From a checkpoint of a small mixture-of-experts model trained on Wikipedia.
Size: 15 layers, width 256.
Below are experts of layer 5 (counted from 0) of a mixture-of-experts language model. Rows are named router (the router's row for the expert), down (a neuron's output weights, with its number) and show model dimensions 128-255. Each number is 128 + 24 x the weight over its row's rms, rounded and kept within 0 to 255. Numbers have three digits each.
After each expert's rows: a language model's description of what the expert responds to. This comes from a sample of Wikipedia text that the model never trained on.

# expert 11
router:191110104154130104109132158156096148121144123102158129120114159143100099139105159107148075106120123140076099097134173154170131079099096175128148140113121136129101106131126145104133129149138132140094152117073108146101121099093124108133122123106089133128142103122106129155143156130102115135086131092126142121125154129133124147148136117144078081167116104160131114115124136119117174102140
down0:114103126174165176143141153105159162114136121130122124098097126082135129145111132191151125143069138125101121130113137158129114133123145114124127160124112112072140124105120143078153139122148105150081157142131124128150110121065153073143144122115083084097093136157162147098161132080148126100116131175109139170128130098101123159140141152137131090139078141095121153095114118118140165101140
down1:158180077077104127083121151154093168121114156180139147154146137164139190105132126092127138111108129142151103126135179115152100127110146139085164131122173085121163130133116117167116160124103109164122144118150133114109111117149121154121108108128108137111161142108090104110166118105131147130141142123173125132104120119152165159108130169135124147115132125096134113130100075163164135140144
down2:143084149092115104143127165135155122115170148099112084165113157133115108140138142127105162142153149096177123143109140101078102117129122199151126117123125136129147120130132145125134154129117100136120086120124126124135127176152159185137144151139141116124062128108146141094133159137142107145154125139143126096140114149083156124136159160132115116118113120086122153159179145145089145142110
down3:101097122110136141082119140115164133145127170107148089119121128065151116126115083132139135112145097075094125113152127151089094142118149147081103140134143124124135118116125134108107132155176144112117124096096129132099124111127133158144145139097164102148099129095120098156122178164110125103125142112166184125134155113155114162123134118132108168094222152137152134136156120119121110144132
down4:123130147135092091152138172108124075111155128132167088150128154137137110108144128153107143120144152174157114156114159100147131155130108107090117144148124143138126175196150109154132084125119122083121114118100129155141138111160135120135146127127124165113113094123107082168159134118108135154145144117092094106173141119113110089127132106113153157107162121134118127135132117102153130094101
down5:148154111110146147120130168157156117165144110108127124122134117141101096151147119164170148146172151119135151116126161134153144126094141112134143137141092106111070148127144137125126167115156111139144087137140092106163147135137166113097110128158157165171103127123095143142090150120089108151167110169150105076134093123191122136162107129144134140122112144138082102122092109079091149143167
down6:117138098134100113126142160146137131107091123127160095112118155162108146119090135100116180102172103082127142158134135138178121175147136126151121131159137119101118118145074110085180128118147113163131154200093129148158133107090117115118118138122127115124132131111127127112101145107113118137097141090109133176114117159114180145143124109147121125106156135104168145168171122124137116160129
What it handles: "kin", "all", "way" pieces. Word-piece endings like kin (Hawkins, kind), all (taller), way (Highway), plural s, and words like which, number, William.

# expert 0
router:181118145135109142148130147140099162117162092104110129158112140154132149121135101154131113139117108150112107153146110127170129127138105131101143109155155167118138131153151106120108135102123093100104158120117142124145129112113136135122091134134134169116092122123104141160138095089155123134137161110099180160126115143135169164119166089149094186159123081131148142132102143141179115165140
down0:129140102121159129098148099102136138133120154136138110121113147149102122102137137157134142159130126136138135126154149092113132115158133133144108135131116086171086107132100141107151154169123153086149113133147066084149121108099137144185132097140120137146150137094106135145129123128166181080140151148149156105102124125135126136162127128148136105182168170131128133141110133098134117141119
down1:100100163161115111102122137139133093144100108128128124127126116160104135119125130121103128134134127150119124108159124094097178161130086136141146161159112149140148136107138144094125136096177145138103122122179134154129096155121143122146165156160112144106147127136095119167162115129078145147123133139161144094107127125087145139183100122128112146104169088106153151142104110150136149115111
down2:147109138103154144112115131164155154123109108159145117102110117094129102090148109113060087097156138134151106128141157136136108132171133121145146107138119119128156195105132146154133113117115134099120115130095151143150138129163146129157109133123115150108134098125140122123053118160150147083106080117108138076132132162141139160120105141110147142169097086140106122160178118112128109129123
down3:172101150108136109108114115121112145097142145140108128128094137122123115084116113142106095104101101162119125120118125081115128130100096131143122146111148168138112120090111148157156139095096125155119113084153125113103120114144143168144143092125106131095124119136128131171118096093103119162093148150133148137128125134098143098162133120091113108131121137158149126122141127102141145136119
down4:143160107143100120081082134102128134147112107111128100162144102125083177145082160129089140124154124111115132117150110145130146144138176125168085138093114134127130083120139144109117141156174147136121158108160054117149111155083077130113099139140132139115150123147124125102132138125140090152139186144123112095180101107129157163126115108124115133129104105109087153131127076106103156076112
down5:136115142133105113112118130116107156100121135120103104105143067132127136144127123103138126180129172160153154126098125106134149144132143132109105110096175175109163109144132121109139147085158153174162095131173087149112122145155114153144098114108158132137135126126107099128128096102140173108149139104139120164093104110170144126141160140140143120133130118131116149167139085112111136111133
down6:168150155113134162095119091123137122134102132131168079139130109123081144131082095154123162160163183140110152120156110156114134124101104129117130104095113129112130137156083110094116097117172127182104101143105097143107143177094104108146137174152136132136175143107156129088142152096129110147073182137091129127113165137160150128126132101100110106097158107131123127156082115127126124087114
What it handles: Noun endings, plural s. Word-final pieces closing nouns, mostly plural or final s, plus inc-ident, intro, and nouns like years, total, district.

# expert 16
router:134142144131111143153132115147109135049167160126133128142128109161141082157075128113129130127101107151155126134149111125089173118077137186164109137116110121108121114105136121082107127129097125149142161151128140117103135108108142118148110156132123126136134131121118123169130115101141134148134101145166134101120127137123140167133130179112115110106115110137147145121146114096091084139139
down0:144145119091132169109148147100124117141122105156171150155151088143103125132104149125117087123115144152113123166179123139116175149135114113125108167155075145156157139176092131129150121091100129104119152181151142122134117126089105138140109105078121105149099126098088177094108134127106115121130157105078103131151103119106143106111112095127160095138145173179150127151140155143164129100156
down1:129158132143149125128088168119115112133086129113127114167115150068118135117140138114113153146122110081136123131156125092105107152127121094151071149186139139093084130108113132150131152101147091115105119121155084139124140111084129149135065123164149089090097108092138133147114144153133129115145146109140114148150117151160141126116090161115124126169113147145111134074131100147116097157131
down2:101123113096119102136154167130121171138215127136111107113143158140105153129172160112102131119153172117076103172109141111125098137089128113088105109151113148121131140123120145144128108118135096144157126090106085150161151143116126137134141101125123105120102128149137131137154123133111076127113122141093091124129073122094139138087093134094104142150112089124140109149095103114137164118137
down3:120131139124146124126118136163110088148117115152136102158123111087149086092125155110136165147161183119110165157126123152123129149139078160100105136154179095142104118144177121112162142090146136154141115094172138088148109131174096132120115148067102127118137130103159155158138133131115173151132122129128163138123117112144100123097145150117110143118113110121100146130090176100115113112116
down4:129136128125135114104154110183133115166122129139176109096104146136104094154143131141136135130073148115135142112135129102101126112121096082123149119123089089135126170165141123112182090145109098168106132139140110138156129122143132122150087159117141090112102146151117122110138149121174121142106095172096100134122179125162109105128133145117149116188109120145087172186113182170153105122177
down5:108146132123100129146105135087106141095125145120074092128124134120123128146140114080153115113129124135115114119149147167125158085107141126112125127117121102130101100139144136107145083141111177157124119112130159080160085160134135092142119117155095128118181112129170120135098140115064147144161099110103154110166165158067133143119162121139117109077120107105140165124108126128158165145127
down6:107167073138156120122086140131111124128152109149131161138123133123091128122110109140126112075128151132126140119090121125159146091123133153153145191146088134140145107098097154084134130164160133125143120090106157151116112115128144125136154185122161130127109091097135145098124107121139121102156125125163155094095155133053176131144109131093092095150117145120124108122133145112153145118120
What it handles: Syllable ver and no. The piece ver inside words like very, government, Canaveral, plus short capitalized starts like No, Mo, Do, Ro.

# expert 9
router:193069140134134137131115111127114132055119161120137091133153098133162112128136092160170126097124127087111144101151135115130154126094113134124125098141135154129158146161091118110086116114114146135112085128108061146113122098108129130078121122108087130161142129136109064117187164134108124115093142124133143148124135114135098140133135096201138130132120144129083140147163105140142108150116
down0:191119180128116103122122124143121143116135147154121140089167145137125145113149101144116131126124124166118136133138117126163095171123160099107170141117122141130122113140152145145129120107106081082148106073130137132118121111136142144124122148155120100110120101103144094076144127100109122090168093132149137135083097116138145147146171160138125167137127105132143119116117141118140128191092
down1:179126127112116137122098146139128140123129114156112126091109094190159134128134158141152162099142078135152162100108130100092169091135134094092142132140146103110104127148148119151124129138141110134114117112120159131135152111164121140130154109112157149149126116105118097128117113146117146155157153162106082109116098140124106099121103135107122116171111119129105133079150118134121161162061
down2:155120159125139139126106098107120146163110119145163076094143121100137171138114152148117132136086092166130115123125111102122153136083113149116114153123142093104133122151137153087123126125147101120121114130113153148127080127125139110122140113137123150139122139123090075140121142141090142160202160103170109105135136141172107148140126148127102144105153156088115128137165083109137105164160
down3:170136098170117107131161114147155141084122158170138120095159142105093132138140139132143128113133135081113117096111140106126162144116157130118140136138098146176169136152155104158102105146121104128168053134120111155146131110094119155163110162149106147139134122144099107146162098119106147125100134144158129124108106128141132113162151133138141077104160110110145160147112143162139096122154
down4:118145117088082113162140151129139115116143134135141111112129150116110123134127084102139139110091170128155061146125118076114102102168190131114123157180168114115129096109133162116128077100107149158098128139156133135112106121136143166159108119144154087148148106123150154150113122125165136126118143122123160170165131142071137122090107176143127150122152149128117105127091092119111168138185
down5:142124127112112100123106124127117116140166118154143139125150173171138110096125120156143144106125143149140127119117165142087088160111148137111137154113121144109109160112136140140116124120091152130095151142140116155155100064161136117173098115128163124125133139133152150136078109155118138093081133130151076140137166134091164090148112116102100134166125116091119131123137144113102099124179
down6:147111138130096159119114139118128136095110200120077144113079160094146140126143111112124125148117179139121108119139100105119093105116124134138131114185126135116167114115139126119127152158126068153143109109131138135135138144202118119153114127208115124132121092135133105138129098139102071132135135189145129124120164142158125095198123114145112116134070177143085135078142139125139112115094
What it handles: The word "as". The word as after verbs like elected, served, known, referred to, plus used, called, term, such, and the piece ign in assigned.

# expert 22
router:109119100086115113121075144106125150107119128132137122153155106160110146141146175128125102131077098094145129137147123153123113131117154123140131122122174157157145123142155114130175123160164126121121121107122163132174122130138131110146167132144111098157118147173098131098138118146174152139122124125141149154112119107114166149132152170161093083116110130094165159154123134075081124120161
down0:143179102188139134112144133103112126102159156106124160170081155109105115090123136106117171135120133146115105153138140111134112094112172123132101092119164139141117096068078128121135137078147120156171157119123140149162134154078097130116113168171098123081162137153163147113116119139132110148145098147105122132126171149125145163122168117129113103110133149108122132136127159109130135094100
down1:173145147115108123067095082167194123092134142119114157085124146137122145142145131131113138123111109131123141125161138130122125123096120121091120174139158109139132139117125140117116106135131143134107124081115146150078126122113153099118150181110133128149116152081132181124155129133128095115071107091100150127141127145089107135165121114119132064176222123099163127159131123179128153125138
down2:086139114124148117168102137180144111170165150072088123137112128108092123106114108135108122130085112075114114126156129110118128121123116103113120078118137144155118135115104157141121097165117122105158163115153112167111114187150149172152133166145142125131148101139174158121168132112138110143103147125119172117097130125088176130159147170133111099144142130126121123128145130103112152135144
down3:133118086103135095116083161158175141121097140157135131126114125110112147118114158129135179158131103119154148141084109115153095132121151122146166145101108088126123159118122109123149118155130108128133130153110089104152129139181119091120168111097106142128100156111179118106137147154155151155162134115108123154147110150126151136115135167093123159130061067108148178134130137127116129130121
down4:107094129087170095124159139136117147138154130149138100151106145176138040103172149113110148111134150142157136148104155107109145108097142101129116083145118137112127130141141120109149137125101103108109146133156135153147110122155122144096095158106159100123143165166175154161171112119160101129146110100185152135148129088117141086163090114073098151125105122143078143089154091156135139144137
down5:111111120112092107141130136135120140151141112156105095179142118135087116115091114130104075167156111117123175130106155131142087133113089160103114162115138144105141099124141116128147121090126167106096123162138114147122076131174093150131116068148182119143088122096073142087090142158130195161117124141120158116152088093140143101109177117135191131143151153122132134139113133117128108133129
down6:119128122119150137126100133157187159169143136127159120123167134119156137116122127114125151096160158091092122122110144150130110121125127156133174145161134172116163166082142137189117158141141113086123119129109104124087165143178095156148107145153153125109136133133111114126153147154112089176132120164120095121134140140158108118128129123169131168133153145156161141126127102137137109101132
What it handles: Nationality suffixes, ne. The piece ne in words like annexed and neutron, plus ian, ill and en, and nationality words such as American, German, British.

# expert 60
router:143140169153134129113142138158090106131097116109118103117105167130104116123143150131140143112106131112094147105132123085129146117164098106154151098114157109130126143144110122148110118101136102119130144092104146098107129155131148129125126123123111134126122135141144081154150107162097137142168117153159126101103097104200133135120118095158090103151125111084160148141152139116113071121119
down0:119147120171125119119161182105095125133162133081168076158163111102088158123133127133154102121124137122156123161136097153115155124104127108117133098169141136123168158088117122134081125140115105134111149136140164109122104114112172087145108166153149109148150147131139123152087166137103127102143138152150092153131074094134119125156136134128137151126127113150103086118150157154184122144132
down1:138184107134130172113146100125183105130135149120115108092130128180136082118161135111144108090154101131102138158133103200135133140120151088122144139118076159133158144139124077113109129114115164119134103160125127140183113131079134138097112119128106116118143149120129161122128165131150180089080118140155141122152113123115085115148083130065119143131166097101166110158107147129132117156151
down2:114109134150109152128084145147150111182133081137125128157123131146131182116106169103135155135148090083127154098154121124137129124117134148164112144114162100137145124113103157141116097112173160144137147121116118128086149120138119171112137145162119130033157125125101125067112115128137103091110139129149109109065116119157099162106141113134158107113097131109133104098128161100130138061156
down3:136120162127120119119113145068165123135151104113134134125081158095124134135122134122123146139123139126109150070121080132123159090131144147138119117146138129135107091079136167111124139125165159113112130121153097123107123144113109119133100095118103162145119152123104113140150118135146117111150149109105134112115170113154091152120117128096116151140125170123121153097125103118122145156178
down4:137106117092128089162133162125124126150099134182119098132066176174150126100087137124132124106110092109147127148133126119072106156141137115155139131131185108108139131103141147098119132086154123105153132078106122107102110128108120135152078101099120138132124095125134143123163125112103092158122171151141162148163135121144090104108079133140123098118085137096124135139166079100114108102148
down5:129129167139138114147120097139158152135085098131123107123100171142118121115103109108084168115135090140117131135171082126068148115101149158146173143121140137126116133123103146112111103153126126146136074118126120162107106152153132146105112150117100119127135156096128078113105104109151141108155107128105148149143108161135105097158154114106094136119098106096132117162134141162111081159127
down6:109135122136142136142129099096145116111106157163130124135110101101126155135140142109140125117139081087122163106126111127104132120100147130142126112138111137155148122100098139105112100174106138125140128137160133123154155124140134152083169125154127154127128173129096113115136112116152137124112131103139186087096114097132096139105078105178110174099175154102152152098151120103160118116125
What it handles: Verb endings ed, ing. Suffixes ed and ing completing verbs or participles (detained, captured, posting), plus prime marks in coordinates and words like all, became.